{"tie_embeddings": false, "warmup_steps": 50, "schedule": "cos"}
Below are experts of layer 3 (counted from 0) of a mixture-of-experts language model. Rows are named router (the router's row for the expert), gate (a neuron's input weights, with its number), up (a neuron's input weights, with its number) and show model dimensions 0-63. Each number is 200 + 30 x the weight over its row's rms, rounded and kept within 0 to 999.
Before each expert's rows: a language model's description of what the expert responds to. This comes from a sample of Wikipedia text that the model never trained on.

# expert 34
Words or word pieces right after the, a or An, such as then, former, newly, Great, and pieces of words beginning with An (Anzac, Antigua).
router,153,181,174,147,167,216,229,178,147,182,216,198,239,185,214,176,221,218,225,240,260,146,254,207,189,193,213,222,214,145,238,219,158,220,188,187,197,161,206,180,182,143,171,171,152,154,237,225,204,243,174,224,256,207,212,184,189,219,233,210,205,202,171,194
gate0,125,195,161,243,210,243,218,228,142,218,259,191,205,228,191,212,160,224,202,185,186,212,191,190,146,250,214,210,190,224,242,177,205,202,274,190,210,204,192,195,175,244,242,153,209,211,177,176,190,184,215,199,247,251,209,153,167,179,172,251,190,184,223,202
up0,188,191,222,181,174,214,228,228,224,181,232,204,210,180,213,212,217,171,232,200,244,218,238,250,193,171,171,187,163,217,208,159,221,215,151,175,186,183,186,179,160,185,149,226,174,221,242,165,176,229,191,237,163,229,259,232,199,193,278,209,200,183,236,128
gate1,169,192,170,159,184,203,149,206,198,145,218,163,156,241,165,201,194,238,175,224,140,186,185,228,156,181,234,228,207,201,184,165,186,217,188,188,240,217,147,178,153,145,134,220,170,204,223,250,167,237,140,273,254,199,222,254,174,175,186,158,168,176,202,187
up1,185,141,231,236,205,202,213,226,215,181,178,243,221,189,157,160,236,203,184,204,276,223,136,192,228,168,158,176,214,223,176,210,245,202,229,229,199,178,201,226,256,224,227,212,198,219,187,234,254,231,225,242,189,196,199,178,261,188,149,210,193,190,222,198

# expert 23
Articles a and an and subject or possessive pronouns starting a noun phrase or clause, often after but, as or was, such as a flop, his studies, He has.
router,153,173,210,211,208,233,218,205,169,153,213,263,225,215,211,209,190,166,237,258,184,173,204,211,193,236,257,168,186,196,268,218,176,175,178,185,182,163,215,184,171,161,195,161,191,124,218,222,240,199,193,208,202,242,166,154,178,220,237,222,220,224,193,191
gate0,159,204,238,187,203,162,215,205,187,198,178,128,179,259,152,196,249,192,213,192,166,200,168,130,112,179,173,253,172,210,191,180,185,208,153,192,164,250,140,269,217,173,225,192,220,193,239,288,164,219,164,199,205,183,216,190,206,174,200,184,213,207,225,218
up0,193,210,209,242,241,248,226,196,229,147,172,189,183,221,230,221,207,230,182,162,165,199,197,211,236,221,272,216,233,205,201,261,167,190,183,176,213,163,227,214,148,224,163,189,197,217,163,217,199,182,186,197,189,207,199,223,252,168,209,198,210,198,194,189
gate1,192,222,224,187,230,175,231,159,226,236,152,220,206,262,219,198,167,225,186,204,188,241,218,247,180,212,199,217,209,230,205,200,213,262,198,189,190,183,143,218,215,205,172,249,188,174,193,268,168,182,190,180,158,234,233,187,197,205,245,243,206,198,173,212
up1,187,265,271,216,211,220,164,261,280,181,242,165,188,249,134,151,174,202,226,176,241,203,221,202,188,167,178,219,171,153,217,226,218,257,199,189,234,223,207,188,171,247,221,174,252,189,211,186,154,196,211,211,221,174,206,229,162,197,182,163,179,164,212,227

# expert 28
Words after "is a" or "It is" in stub articles, especially found in species ranges, plus built, released, Nigerian; also indented line breaks.
router,205,208,226,191,199,210,226,183,162,174,230,223,223,193,195,174,192,243,242,242,206,192,202,240,150,230,203,182,193,176,205,224,215,193,202,196,197,159,210,242,182,141,193,147,208,171,230,235,237,241,159,252,210,187,189,142,179,217,187,257,211,230,181,192
gate0,190,164,248,222,203,211,194,180,231,143,207,158,203,245,199,172,240,194,201,181,184,244,200,227,182,179,177,217,178,191,144,193,182,225,180,203,287,197,171,173,203,178,211,211,180,177,157,175,110,252,168,230,200,171,225,227,240,211,211,190,200,235,192,179
up0,241,215,142,218,187,139,152,155,200,178,242,151,249,120,184,190,185,228,225,230,124,200,198,219,201,172,232,172,212,216,190,238,197,232,215,174,197,252,234,229,207,210,164,208,184,170,209,213,169,194,241,238,148,231,242,197,223,206,263,209,125,152,215,173
gate1,207,227,199,201,209,250,293,227,228,175,252,187,224,224,259,184,177,211,132,221,191,190,226,158,208,186,198,210,223,243,231,143,223,174,156,179,217,184,244,215,232,167,205,213,188,241,239,257,237,225,195,153,154,225,211,189,161,159,200,193,227,191,185,218
up1,211,217,195,230,149,233,195,145,174,233,206,221,193,182,193,199,181,141,114,180,211,142,216,183,172,243,200,213,141,179,206,235,231,182,182,186,194,233,227,233,182,243,208,183,168,205,139,180,168,176,183,188,250,166,200,192,215,208,217,185,208,223,181,154

# expert 59
Word pieces right after a prefix or first syllable like un, repr, dis, mis, self-, such as Un-is-ys, repr-is-als, Un-us-ually, Enth-us-iasm.
router,156,216,170,174,153,251,191,143,186,150,233,229,192,194,169,163,223,244,236,245,217,193,209,219,173,198,226,204,136,207,202,216,151,225,155,196,223,171,217,244,148,216,166,147,191,195,198,233,199,235,191,225,220,222,192,189,186,179,173,179,251,210,153,200
gate2,184,199,233,200,189,177,228,162,197,201,147,145,274,226,163,159,245,141,229,186,234,198,172,205,240,234,180,203,202,229,235,221,173,229,191,247,212,276,178,191,179,217,160,160,199,190,191,199,229,172,189,184,186,198,257,162,183,217,232,180,214,201,221,159
up2,176,201,189,222,183,172,178,162,159,181,225,122,255,180,140,196,164,219,175,241,174,197,200,195,197,209,127,204,191,224,240,198,217,131,184,224,155,267,163,213,210,244,165,240,176,147,212,119,180,210,137,193,180,196,204,199,193,195,165,186,169,235,217,208
gate3,230,190,217,158,171,166,211,197,195,174,186,158,139,213,230,235,169,222,233,185,189,204,172,219,170,211,184,163,193,176,251,213,177,141,213,182,237,189,196,218,168,206,201,167,189,218,160,220,224,211,205,161,208,225,175,225,190,237,225,238,208,188,184,237
up3,160,234,164,224,218,192,127,221,227,261,165,194,187,220,199,228,176,239,214,180,223,233,209,174,211,175,204,221,254,195,209,249,231,156,225,246,197,231,157,213,145,199,189,233,173,186,183,230,191,215,165,205,179,215,225,160,216,240,169,205,162,215,151,166

# expert 38
" |" separators between numbers in statistics tables, and "(age" after birth dates in infobox personal information.
router,203,178,216,172,145,194,232,184,170,151,252,235,219,275,195,179,194,210,215,266,225,132,201,214,169,228,209,163,166,197,213,274,142,160,159,225,215,199,196,215,178,163,170,207,205,163,195,173,262,226,165,181,201,170,171,179,216,197,193,222,227,203,147,228
gate0,216,156,262,228,228,168,194,181,160,221,193,214,205,220,178,191,263,265,248,238,192,258,177,177,219,194,196,215,211,234,243,199,147,221,200,180,185,275,237,246,195,141,166,188,178,192,246,228,176,218,232,207,196,227,147,228,169,209,241,226,257,161,225,219
up0,201,235,174,197,164,211,118,198,245,224,150,172,215,255,188,175,184,160,130,207,197,173,247,219,193,175,159,221,255,224,181,213,231,191,205,219,261,165,218,175,213,233,197,204,199,228,153,165,207,214,203,221,160,208,212,223,212,171,201,220,202,178,139,218
gate1,218,200,217,162,206,156,207,248,204,248,155,281,230,228,215,171,263,201,194,214,220,221,150,251,170,229,199,222,234,212,177,252,175,225,163,198,189,232,162,239,174,218,175,232,219,215,183,226,221,189,163,152,257,213,203,156,212,186,190,164,235,197,193,198
up1,232,153,219,170,209,205,238,211,260,266,196,221,207,268,171,219,272,242,176,216,178,198,236,250,200,124,183,203,196,231,181,181,177,199,222,232,213,212,209,219,158,220,216,236,201,216,162,207,209,190,228,184,202,196,224,141,175,162,205,207,190,183,237,200

# expert 46
First token of a new sentence after a period, especially an opening quote fused with a capital ("C, "S) or In, It, However.
router,197,193,229,181,164,177,196,149,136,162,235,231,246,256,188,183,228,186,194,209,226,188,184,257,139,216,241,183,190,174,245,211,201,141,161,216,211,190,216,212,155,166,181,208,186,184,237,209,266,212,177,214,210,172,164,180,213,209,171,232,243,246,173,212
gate1,192,204,244,196,185,156,206,153,192,177,207,257,208,210,137,207,189,217,181,184,269,208,184,212,180,201,208,227,194,150,229,166,218,213,188,212,213,207,205,201,202,223,196,194,202,192,187,167,200,182,230,201,199,172,137,124,225,202,201,202,222,221,167,179
up1,218,211,158,179,183,222,229,169,210,166,206,182,237,124,185,198,209,216,172,165,182,200,253,109,190,192,184,219,215,190,244,174,258,202,223,176,188,175,166,197,173,286,202,134,242,203,220,194,228,208,226,195,229,229,199,206,178,215,134,204,197,201,195,231
gate2,164,173,134,204,211,173,127,161,211,180,220,253,160,240,208,202,227,215,218,178,185,225,234,212,218,213,198,214,165,207,218,200,166,202,166,237,191,106,171,172,185,253,268,191,153,182,258,230,157,227,180,210,177,210,129,197,162,195,185,130,219,185,199,199
up2,215,200,209,235,214,193,148,228,215,160,99,275,234,179,199,243,173,212,180,178,203,249,147,173,209,201,291,167,203,205,209,188,205,142,190,173,218,245,183,189,227,215,191,169,230,242,146,213,174,199,211,212,238,268,260,198,211,218,189,222,176,184,232,187

# expert 7
Relative and subordinating words after a comma that open a clause, such as which, that, where, when; also empty table cells.
router,193,203,250,150,162,209,241,175,154,173,227,231,230,225,191,210,202,192,228,239,203,135,217,217,157,222,208,182,157,174,263,214,178,180,221,189,203,167,194,211,193,177,171,199,196,151,261,203,222,217,157,241,209,173,179,144,197,218,200,239,209,222,218,192
gate1,243,195,192,197,205,226,168,178,221,179,149,244,190,190,160,235,212,201,205,211,207,152,225,168,207,219,204,238,217,201,183,202,227,158,177,227,151,212,162,186,265,219,191,175,180,210,192,205,178,227,234,159,201,236,194,185,208,212,183,207,173,227,193,248
up1,258,173,224,221,196,184,244,237,189,224,196,215,186,265,198,180,244,178,176,190,214,192,203,180,214,183,200,203,204,171,181,159,206,220,158,263,203,228,151,224,163,202,202,200,173,190,209,190,190,188,201,206,200,211,214,204,208,175,178,207,193,210,193,209
gate2,165,213,221,162,234,179,247,235,188,222,150,182,167,223,180,186,228,206,240,188,245,149,201,193,232,249,232,208,219,152,242,235,205,184,271,214,163,189,186,168,205,170,174,221,235,196,243,190,148,238,245,189,180,214,220,165,187,199,207,190,228,203,216,256
up2,238,191,199,216,276,196,234,177,180,195,215,174,221,227,302,192,150,176,167,177,229,193,188,195,162,179,189,170,215,173,188,179,168,212,142,244,202,223,220,188,223,209,183,194,179,219,185,198,223,198,229,206,171,171,182,254,231,172,116,160,212,168,198,179

# expert 33
Middle pieces of words and names, often th, ven, act, eth, such as Fifth, Davis-Monthan, Ampthill, actor.
router,154,190,200,209,176,242,195,197,191,195,230,216,259,223,209,202,236,232,234,231,238,188,233,237,161,210,198,235,184,205,252,196,190,211,207,208,185,179,227,209,166,181,198,147,166,114,209,193,238,208,210,212,222,170,192,183,191,259,202,284,212,211,163,233
gate0,232,202,213,175,216,182,164,235,184,230,188,215,205,211,173,206,174,188,181,238,189,251,189,190,199,177,200,226,176,207,188,230,178,257,176,241,235,217,138,201,211,238,202,178,135,224,193,169,178,196,232,146,189,218,130,252,216,177,224,227,201,219,195,214
up0,159,195,179,205,163,188,224,228,243,210,214,233,206,169,172,155,174,210,227,135,149,196,207,207,227,190,187,167,188,238,171,209,213,210,198,202,179,172,230,203,226,234,228,205,207,209,166,219,180,190,174,146,220,187,189,189,214,194,193,184,205,152,203,181
gate1,215,220,168,192,178,211,201,195,219,238,184,157,186,210,163,251,231,222,213,235,208,234,174,222,230,225,222,182,197,210,184,191,198,165,207,227,265,175,183,206,259,150,216,186,218,193,242,189,171,154,187,128,217,179,205,190,217,208,185,195,212,210,132,192
up1,211,180,244,219,195,171,206,155,170,172,197,199,224,220,208,231,210,199,168,150,222,231,231,141,169,196,226,164,220,225,162,229,234,237,175,186,209,213,153,238,204,232,220,217,180,181,218,191,187,209,164,203,190,240,201,220,216,149,192,208,168,220,183,194

# expert 49
Word pieces inside Spanish, Italian and other non-English names, often accented, such as í, qu, ña, after Al, De, La.
router,153,206,202,187,143,231,234,207,184,202,228,178,208,234,155,186,248,230,260,217,224,220,225,290,169,196,202,203,210,181,199,207,215,222,178,211,163,183,235,215,203,217,160,203,195,166,209,194,197,234,173,233,232,223,167,148,159,228,201,231,194,204,176,153
gate1,205,210,196,261,180,229,208,236,202,207,217,163,191,178,276,211,193,221,197,212,155,202,212,230,176,188,225,218,237,149,171,200,236,211,172,203,181,220,213,169,201,266,221,173,179,176,188,167,223,217,212,203,257,135,200,176,199,238,192,224,191,208,209,216
up1,185,240,185,155,151,222,302,208,158,221,211,162,168,174,154,196,179,206,191,164,228,197,198,191,194,176,190,181,173,231,214,189,175,187,250,221,194,200,170,185,192,218,257,197,232,209,135,166,161,161,184,189,194,136,188,192,251,189,157,246,244,203,190,199
gate2,175,204,157,186,177,190,148,157,250,206,191,165,160,194,209,163,216,169,190,206,177,202,208,225,237,273,176,196,163,209,202,121,229,170,224,209,235,159,300,169,191,204,175,273,198,202,187,193,184,230,164,183,304,185,237,187,217,195,129,208,199,234,107,196
up2,155,226,212,168,191,215,241,168,188,207,187,180,233,178,184,217,177,215,223,150,236,201,200,179,214,243,192,167,210,207,151,229,130,198,189,195,161,203,145,236,218,234,211,184,216,150,192,188,156,161,167,181,162,174,199,241,192,178,124,217,177,155,176,223

# expert 31
Words inside song, album, work and religious titles or names, such as Christ in Jesus Christ, of, du, Me, Up.
router,176,191,215,216,198,203,207,175,191,180,279,211,207,239,200,139,219,202,248,218,187,160,203,219,170,178,203,181,185,185,206,243,224,219,171,220,177,139,210,246,199,214,164,202,176,186,236,244,196,197,162,244,226,178,188,132,198,241,174,213,215,222,177,228
gate0,211,198,215,183,221,234,181,228,174,173,262,167,181,168,129,140,225,176,213,223,170,213,222,192,203,196,210,186,226,192,180,183,185,193,211,198,160,164,182,195,212,220,223,227,161,221,171,222,148,206,163,174,190,184,120,255,147,212,189,203,164,269,213,190
up0,168,233,182,227,169,203,249,159,173,174,168,170,176,189,184,211,187,198,154,206,174,181,213,206,205,248,191,193,196,167,203,210,177,251,232,243,211,177,189,161,196,164,231,230,210,200,163,190,179,212,208,220,136,199,213,217,209,152,188,237,239,229,120,154
gate1,173,197,199,224,178,214,225,196,175,237,202,202,207,231,191,219,177,201,204,238,193,236,184,203,154,221,209,214,194,152,164,221,230,191,174,164,233,251,217,199,240,210,185,235,227,184,219,188,192,191,171,228,219,240,234,167,220,228,145,222,186,195,238,206
up1,216,168,205,164,186,255,203,170,188,198,255,232,171,262,226,182,198,221,229,172,218,241,201,203,162,196,197,166,210,255,194,196,217,220,177,202,163,183,227,223,204,178,220,126,168,189,189,164,231,187,153,194,225,209,132,173,206,196,186,268,197,204,188,241

# expert 15
Capitalized name words and determiners after the, of or United, such as World, European, International, plus same and following.
router,140,181,252,177,182,227,221,210,191,203,262,172,196,263,191,193,215,237,270,199,172,167,239,236,158,194,226,174,159,187,210,256,168,180,166,207,196,197,212,190,184,158,201,187,164,190,214,214,200,175,132,236,241,208,182,186,167,222,212,231,233,205,172,165
gate0,203,239,156,227,189,135,161,198,182,242,159,165,228,231,194,196,206,230,217,219,150,218,231,242,210,178,227,183,160,203,213,170,161,195,164,197,221,226,201,158,170,209,200,205,209,160,249,167,178,138,142,183,230,251,189,162,200,202,230,135,213,207,217,192
up0,170,157,193,216,163,245,177,174,175,167,142,221,223,206,214,211,223,210,236,211,198,183,210,179,227,122,226,216,157,223,151,204,217,190,177,190,212,188,192,168,219,194,243,187,204,197,241,201,144,151,204,155,142,245,187,172,217,227,193,208,187,187,214,222
gate1,230,212,264,170,192,219,161,247,212,144,231,218,174,110,166,154,232,216,195,223,209,186,198,204,160,185,190,256,279,207,161,164,188,187,213,195,182,193,169,178,185,154,249,230,139,225,190,199,149,214,175,257,218,217,214,185,215,173,210,204,233,197,234,160
up1,187,191,188,195,217,191,152,226,213,243,225,216,200,162,204,183,207,198,250,207,214,197,220,202,214,199,207,155,221,210,164,173,182,219,188,205,169,213,149,169,226,191,218,217,155,201,199,247,197,212,234,176,208,237,204,201,223,209,175,199,252,197,236,233

# expert 19
Column headers and cells in wiki tables, mostly election and sports stats, such as Votes, ±%, Pts, GF, plus row-ending line breaks.
router,188,202,211,191,173,233,224,183,176,196,231,232,209,214,218,152,173,219,232,236,200,144,211,225,169,193,243,184,176,179,239,233,199,160,203,219,217,200,187,222,161,173,205,184,197,151,237,252,253,210,185,227,227,178,184,139,199,242,212,251,226,247,176,235
gate3,109,215,181,180,230,205,236,184,236,182,183,157,180,170,238,232,115,189,195,201,211,123,223,185,246,246,160,216,163,175,241,176,218,199,196,143,150,202,207,202,190,149,195,173,213,229,181,175,180,220,196,161,199,174,179,210,223,198,250,226,198,178,181,230
up3,185,188,178,202,179,174,188,169,135,189,239,184,227,134,129,213,174,225,187,214,207,195,227,179,174,142,245,211,261,220,166,240,205,198,172,184,253,235,204,202,179,302,216,209,170,189,226,197,210,180,144,185,181,201,199,217,186,189,191,201,229,193,169,208
gate4,170,198,167,183,219,214,177,230,228,227,174,180,208,172,221,197,149,184,242,187,249,190,263,197,215,207,244,206,220,207,234,152,179,228,228,231,226,194,191,162,169,164,261,188,134,161,173,197,142,178,224,238,207,191,237,171,156,222,151,203,179,236,197,184
up4,175,198,242,293,206,195,211,219,248,231,193,246,234,194,267,250,197,184,193,202,223,177,185,182,217,175,183,212,167,218,195,210,194,215,225,201,256,229,236,239,174,233,119,198,176,218,237,173,223,158,223,209,192,252,233,206,196,211,202,201,169,179,215,205

# expert 9
Commas and word endings fused with a comma, in lists, names and dates, often before and, which or who, such as Idaho, 1999), forbidden.
router,184,169,238,212,172,265,199,167,165,168,219,234,234,242,189,180,188,211,231,244,180,175,215,220,158,252,256,175,200,166,238,220,194,170,191,189,191,194,207,176,201,167,179,184,188,157,221,208,228,242,185,202,223,182,198,174,164,216,196,249,232,259,193,212
gate6,230,133,215,239,190,240,256,239,239,213,259,199,185,181,230,129,222,196,238,242,174,176,225,205,216,134,195,205,168,169,172,223,183,203,230,173,200,180,189,200,185,210,161,184,170,246,212,177,196,148,178,290,147,200,219,193,211,183,220,190,226,155,266,184
up6,175,194,154,223,193,182,182,184,173,186,184,210,210,256,213,172,261,185,161,197,158,193,171,175,197,225,157,244,171,159,172,202,202,227,228,189,225,118,222,278,180,152,180,196,253,170,179,170,206,183,170,174,191,148,214,210,207,227,174,245,186,114,191,180
gate7,174,234,174,180,190,181,166,212,221,240,229,162,231,211,163,173,135,212,188,223,204,180,199,176,243,183,165,191,168,197,198,175,192,137,173,195,199,170,251,203,257,153,233,194,201,198,193,230,176,211,192,185,209,221,184,182,167,169,224,237,271,227,219,167
up7,201,230,185,223,241,224,162,198,188,237,235,189,175,165,219,220,188,220,167,188,217,232,225,234,178,230,187,208,199,191,209,247,224,231,211,152,252,241,214,184,224,163,200,193,233,192,217,242,200,188,217,168,159,232,245,181,197,156,236,186,215,184,167,184

# expert 25
Possessive pronouns and the possessive 's after names, such as his, its, their, her, Walmart's.
router,171,162,246,193,160,199,264,194,197,182,213,194,203,212,179,153,167,195,229,243,242,179,222,205,209,205,212,196,190,172,229,213,178,197,228,183,170,141,227,206,180,204,156,172,177,156,221,209,241,231,185,260,253,206,177,192,166,240,198,233,229,258,195,231
gate0,175,206,212,235,237,259,166,200,179,219,165,200,175,207,131,213,174,186,203,211,213,141,164,235,237,222,203,180,158,184,187,232,164,173,222,193,210,209,202,196,201,172,223,175,222,153,212,209,227,221,150,216,223,130,178,207,236,157,197,198,246,161,250,192
up0,234,150,176,222,239,170,217,193,204,231,166,170,184,161,212,207,214,136,187,177,187,159,178,205,175,190,210,230,193,231,202,222,189,130,203,244,179,261,223,200,192,174,226,193,130,157,178,163,176,198,215,191,173,222,220,224,212,198,174,187,166,190,188,196
gate1,219,210,228,162,238,238,187,149,215,221,177,205,239,175,189,238,213,221,228,244,168,233,207,201,205,187,186,217,228,220,213,160,203,166,204,215,148,207,179,225,144,210,176,210,241,134,232,162,206,185,162,215,190,186,185,195,222,184,206,230,172,189,221,246
up1,202,182,166,159,186,186,164,188,204,194,205,216,156,211,225,214,177,194,157,247,253,213,231,201,232,215,236,180,201,162,210,191,220,238,193,193,177,202,234,156,260,279,212,265,201,219,218,226,259,194,247,225,176,179,162,187,173,207,214,175,185,189,177,207

# expert 40
Line breaks and words in section headings and short article descriptions after a title, such as Geography, station, Mountain, Personal life, Species.
router,214,217,237,205,163,187,190,204,178,142,270,229,252,192,191,186,201,245,236,209,183,167,196,219,177,197,197,205,175,166,231,231,193,180,217,205,197,215,222,163,189,144,188,181,185,159,190,266,268,241,177,181,226,217,195,180,175,227,222,275,245,269,170,207
gate0,210,233,207,232,217,186,175,177,151,139,209,174,215,164,186,193,204,222,150,145,203,229,242,204,159,187,210,213,254,221,218,276,148,124,157,254,182,133,218,183,178,180,182,172,192,161,159,193,195,187,182,169,239,204,173,195,180,187,197,188,162,183,157,242
up0,198,196,205,174,192,204,213,179,189,202,164,208,162,249,176,168,168,208,234,193,210,152,226,230,170,260,156,206,231,210,195,223,143,190,220,215,181,205,189,196,215,171,249,218,193,208,184,207,210,214,162,172,222,227,174,210,189,212,205,201,222,140,212,211
gate1,182,214,138,181,203,185,266,185,180,185,240,199,184,216,200,153,248,212,181,190,190,178,233,178,187,253,158,173,193,264,198,260,202,209,194,206,219,237,225,191,174,186,156,154,172,205,191,217,188,169,200,180,197,162,186,262,219,191,186,198,246,218,177,206
up1,269,247,235,192,170,239,205,170,192,146,201,217,254,197,170,158,178,178,238,225,222,207,188,208,147,208,225,222,195,187,241,223,213,223,196,249,219,259,214,198,219,188,263,221,212,227,232,200,201,194,187,211,204,238,256,169,195,265,192,212,169,155,196,172

# expert 42
Pipe characters separating cells in wiki tables, typically after a number, year or position code, as in 1985–86 | Scottish.
router,190,188,243,225,138,183,222,171,138,139,247,252,204,268,221,176,182,198,192,226,238,174,196,260,188,256,241,195,167,151,223,246,170,170,174,211,183,206,201,191,198,148,183,198,194,170,208,238,237,210,170,222,203,198,188,196,190,224,186,202,197,205,168,196
gate1,225,183,192,139,184,279,257,245,205,180,182,106,184,218,212,209,186,161,208,236,223,186,162,167,181,165,206,182,205,162,177,193,205,202,200,235,181,217,223,240,250,172,212,185,211,235,252,181,190,139,204,222,154,228,253,239,235,243,212,211,206,168,212,219
up1,222,162,174,159,209,181,150,196,167,184,234,165,217,211,155,209,238,194,210,165,172,147,208,170,174,227,155,198,242,164,212,206,251,205,206,199,206,124,202,192,177,239,196,169,200,205,176,202,166,209,223,203,193,194,210,158,215,209,184,203,188,252,236,153
gate2,181,179,225,239,230,200,205,194,259,149,179,218,214,197,169,252,209,228,205,154,150,193,182,213,220,194,190,238,219,188,238,183,190,228,189,204,206,201,246,128,210,189,164,203,188,200,193,213,226,157,243,201,230,206,218,174,165,215,254,186,191,209,158,129
up2,205,212,121,162,215,226,230,247,244,254,175,184,256,168,187,154,144,160,166,223,156,184,189,205,205,188,207,143,222,248,150,192,201,204,204,154,184,209,207,196,175,245,203,230,194,210,188,199,227,170,210,124,244,188,184,247,225,152,185,200,171,224,187,215

# expert 32
Words in "==Section==" headings and table header rows, e.g. "Standings", "Personal life", "See also", "Pos", "Name", "Notes".
router,214,192,205,180,187,201,191,189,190,209,248,245,218,233,226,181,195,223,198,210,196,187,282,206,207,194,231,175,172,174,202,257,211,220,176,178,170,166,209,198,179,159,221,161,189,115,192,244,280,221,186,230,236,190,208,173,174,207,192,213,231,255,195,245
gate0,162,161,242,213,224,220,225,235,195,197,182,209,243,207,167,226,237,233,256,206,202,231,268,139,193,188,234,169,172,256,203,206,206,166,221,205,197,147,206,175,171,198,172,198,153,198,164,227,233,217,226,188,238,219,178,170,213,262,168,145,179,238,211,212
up0,217,196,198,232,209,214,180,136,238,243,191,172,203,244,231,230,158,185,215,191,146,202,160,162,258,148,215,201,219,220,179,205,182,198,234,217,186,236,203,199,161,205,200,248,200,175,181,181,207,183,216,219,231,225,194,174,228,246,217,214,198,277,159,199
gate1,198,191,214,186,202,173,161,155,230,153,215,203,175,237,256,231,204,193,211,208,169,239,203,236,213,222,206,221,184,224,220,174,175,156,162,214,193,186,173,197,161,206,180,175,238,210,211,193,137,164,251,278,252,190,194,184,235,178,265,221,198,207,257,227
up1,246,216,222,184,181,179,186,183,194,219,192,209,223,181,195,254,221,226,168,209,238,195,139,192,187,243,220,211,288,253,146,177,130,211,250,204,158,223,175,186,168,191,247,214,242,167,235,173,207,163,206,188,146,228,190,252,184,239,172,229,164,217,177,208

# expert 50
"as" after verbs like plays, known, served, e.g. "plays as a right winger", plus be/became/no/any.
router,151,205,215,204,151,205,224,167,186,209,224,206,224,216,200,170,202,219,235,221,208,158,264,223,185,194,223,219,173,181,244,211,202,161,174,187,205,167,197,244,147,188,159,193,148,157,214,214,206,194,176,216,203,175,174,186,179,246,180,226,221,240,167,218
gate0,204,202,201,191,174,255,199,222,224,223,147,142,164,195,179,142,187,156,187,151,218,201,184,142,166,268,151,190,175,204,167,194,164,143,181,165,202,123,229,171,167,210,192,195,262,178,188,191,169,208,192,171,197,213,184,215,201,175,208,237,184,211,248,228
up0,182,184,182,188,224,264,216,202,154,239,212,236,149,170,207,200,215,225,186,200,217,160,220,204,198,240,194,185,199,208,180,221,223,217,234,200,208,179,214,151,252,176,208,230,220,230,232,244,165,197,209,189,229,200,156,217,235,237,207,216,175,116,244,217
gate1,222,176,141,157,219,211,209,177,208,207,228,228,227,194,210,240,192,181,189,243,172,201,233,178,171,227,169,216,130,243,171,141,193,218,203,185,243,187,215,184,219,182,175,157,242,247,246,226,219,186,266,177,213,165,179,182,192,215,172,199,189,248,133,264
up1,150,207,149,175,274,222,177,263,200,227,196,179,190,188,193,219,155,213,195,209,181,171,196,218,214,246,199,223,188,154,154,160,209,215,191,215,209,137,243,244,176,152,174,164,247,157,145,244,206,190,179,161,205,160,182,205,170,187,153,184,162,158,216,193

# expert 24
Verbs is, was, are, were after the subject in definitional opening sentences, such as Tilden is an unincorporated community, plus located or consists.
router,233,216,217,204,188,241,239,172,182,182,250,241,223,190,172,194,198,234,237,218,190,171,209,223,184,222,213,200,198,161,190,206,198,217,173,202,150,209,231,217,165,188,128,198,165,169,237,219,230,208,197,221,240,189,190,216,157,219,182,240,203,239,150,256
gate2,232,172,220,199,258,152,212,192,165,252,177,191,256,181,223,189,185,187,161,178,205,176,240,214,196,179,217,226,224,223,169,212,228,170,251,167,188,237,220,212,194,164,183,210,151,175,212,186,241,213,240,220,221,237,224,247,158,185,196,208,211,205,193,156
up2,209,185,237,154,212,229,237,199,205,196,165,229,197,258,224,242,220,220,187,189,157,174,208,188,182,277,177,245,214,180,218,231,168,187,145,193,207,250,199,190,202,196,194,179,186,180,173,156,189,139,237,227,188,162,193,150,166,248,189,185,186,157,190,216
gate3,167,184,221,161,206,231,179,207,166,193,182,188,154,179,202,218,212,172,237,143,207,217,209,226,195,201,211,233,199,247,165,193,226,216,187,238,237,223,229,236,204,193,151,231,267,185,253,260,244,174,185,197,205,261,199,214,210,227,218,171,226,204,226,227
up3,185,124,156,188,203,202,175,228,243,240,213,179,170,254,196,161,198,206,177,193,166,223,177,204,189,188,175,239,228,181,225,229,235,169,212,192,187,189,165,210,207,190,228,181,215,239,225,247,215,188,229,193,232,178,214,164,176,183,232,210,235,195,179,209

# expert 61
Coordinating words and label-ending colons or semicolons in lists and infoboxes, such as and, &, ;, Relations:, Spouse:.
router,195,232,229,172,178,208,241,172,175,172,223,188,188,244,227,139,181,213,212,234,195,163,233,239,198,235,235,147,147,198,221,204,166,174,144,174,190,150,220,211,201,133,187,190,152,139,261,175,207,240,141,194,227,166,194,201,163,223,171,217,199,234,159,202
gate1,181,211,221,165,160,190,142,157,229,193,183,178,169,261,204,247,193,188,179,174,178,181,263,194,131,149,198,222,163,182,179,209,197,194,200,249,198,200,194,187,184,181,232,200,217,205,202,193,182,191,217,226,215,184,202,226,231,224,201,177,193,259,186,193
up1,182,216,199,215,180,210,178,244,201,206,153,222,217,224,206,240,214,185,208,186,262,165,203,208,174,225,132,224,140,258,192,286,181,166,168,218,168,190,189,240,144,236,236,164,213,211,203,226,241,214,212,169,167,204,205,200,198,193,196,166,201,150,221,198
gate2,219,205,254,271,238,228,232,250,170,235,226,222,205,205,249,196,174,212,217,145,195,159,188,183,202,200,184,197,175,219,199,196,168,156,197,198,187,206,212,189,233,184,168,226,211,248,215,212,190,218,172,233,245,210,191,256,202,225,192,243,164,193,226,176
up2,199,247,248,173,149,176,179,206,197,195,191,166,246,211,207,251,243,243,195,194,206,235,264,235,205,194,225,195,153,237,171,185,221,205,227,171,214,204,190,176,181,269,198,173,198,163,149,188,220,159,209,239,161,202,145,178,203,180,200,232,170,207,222,207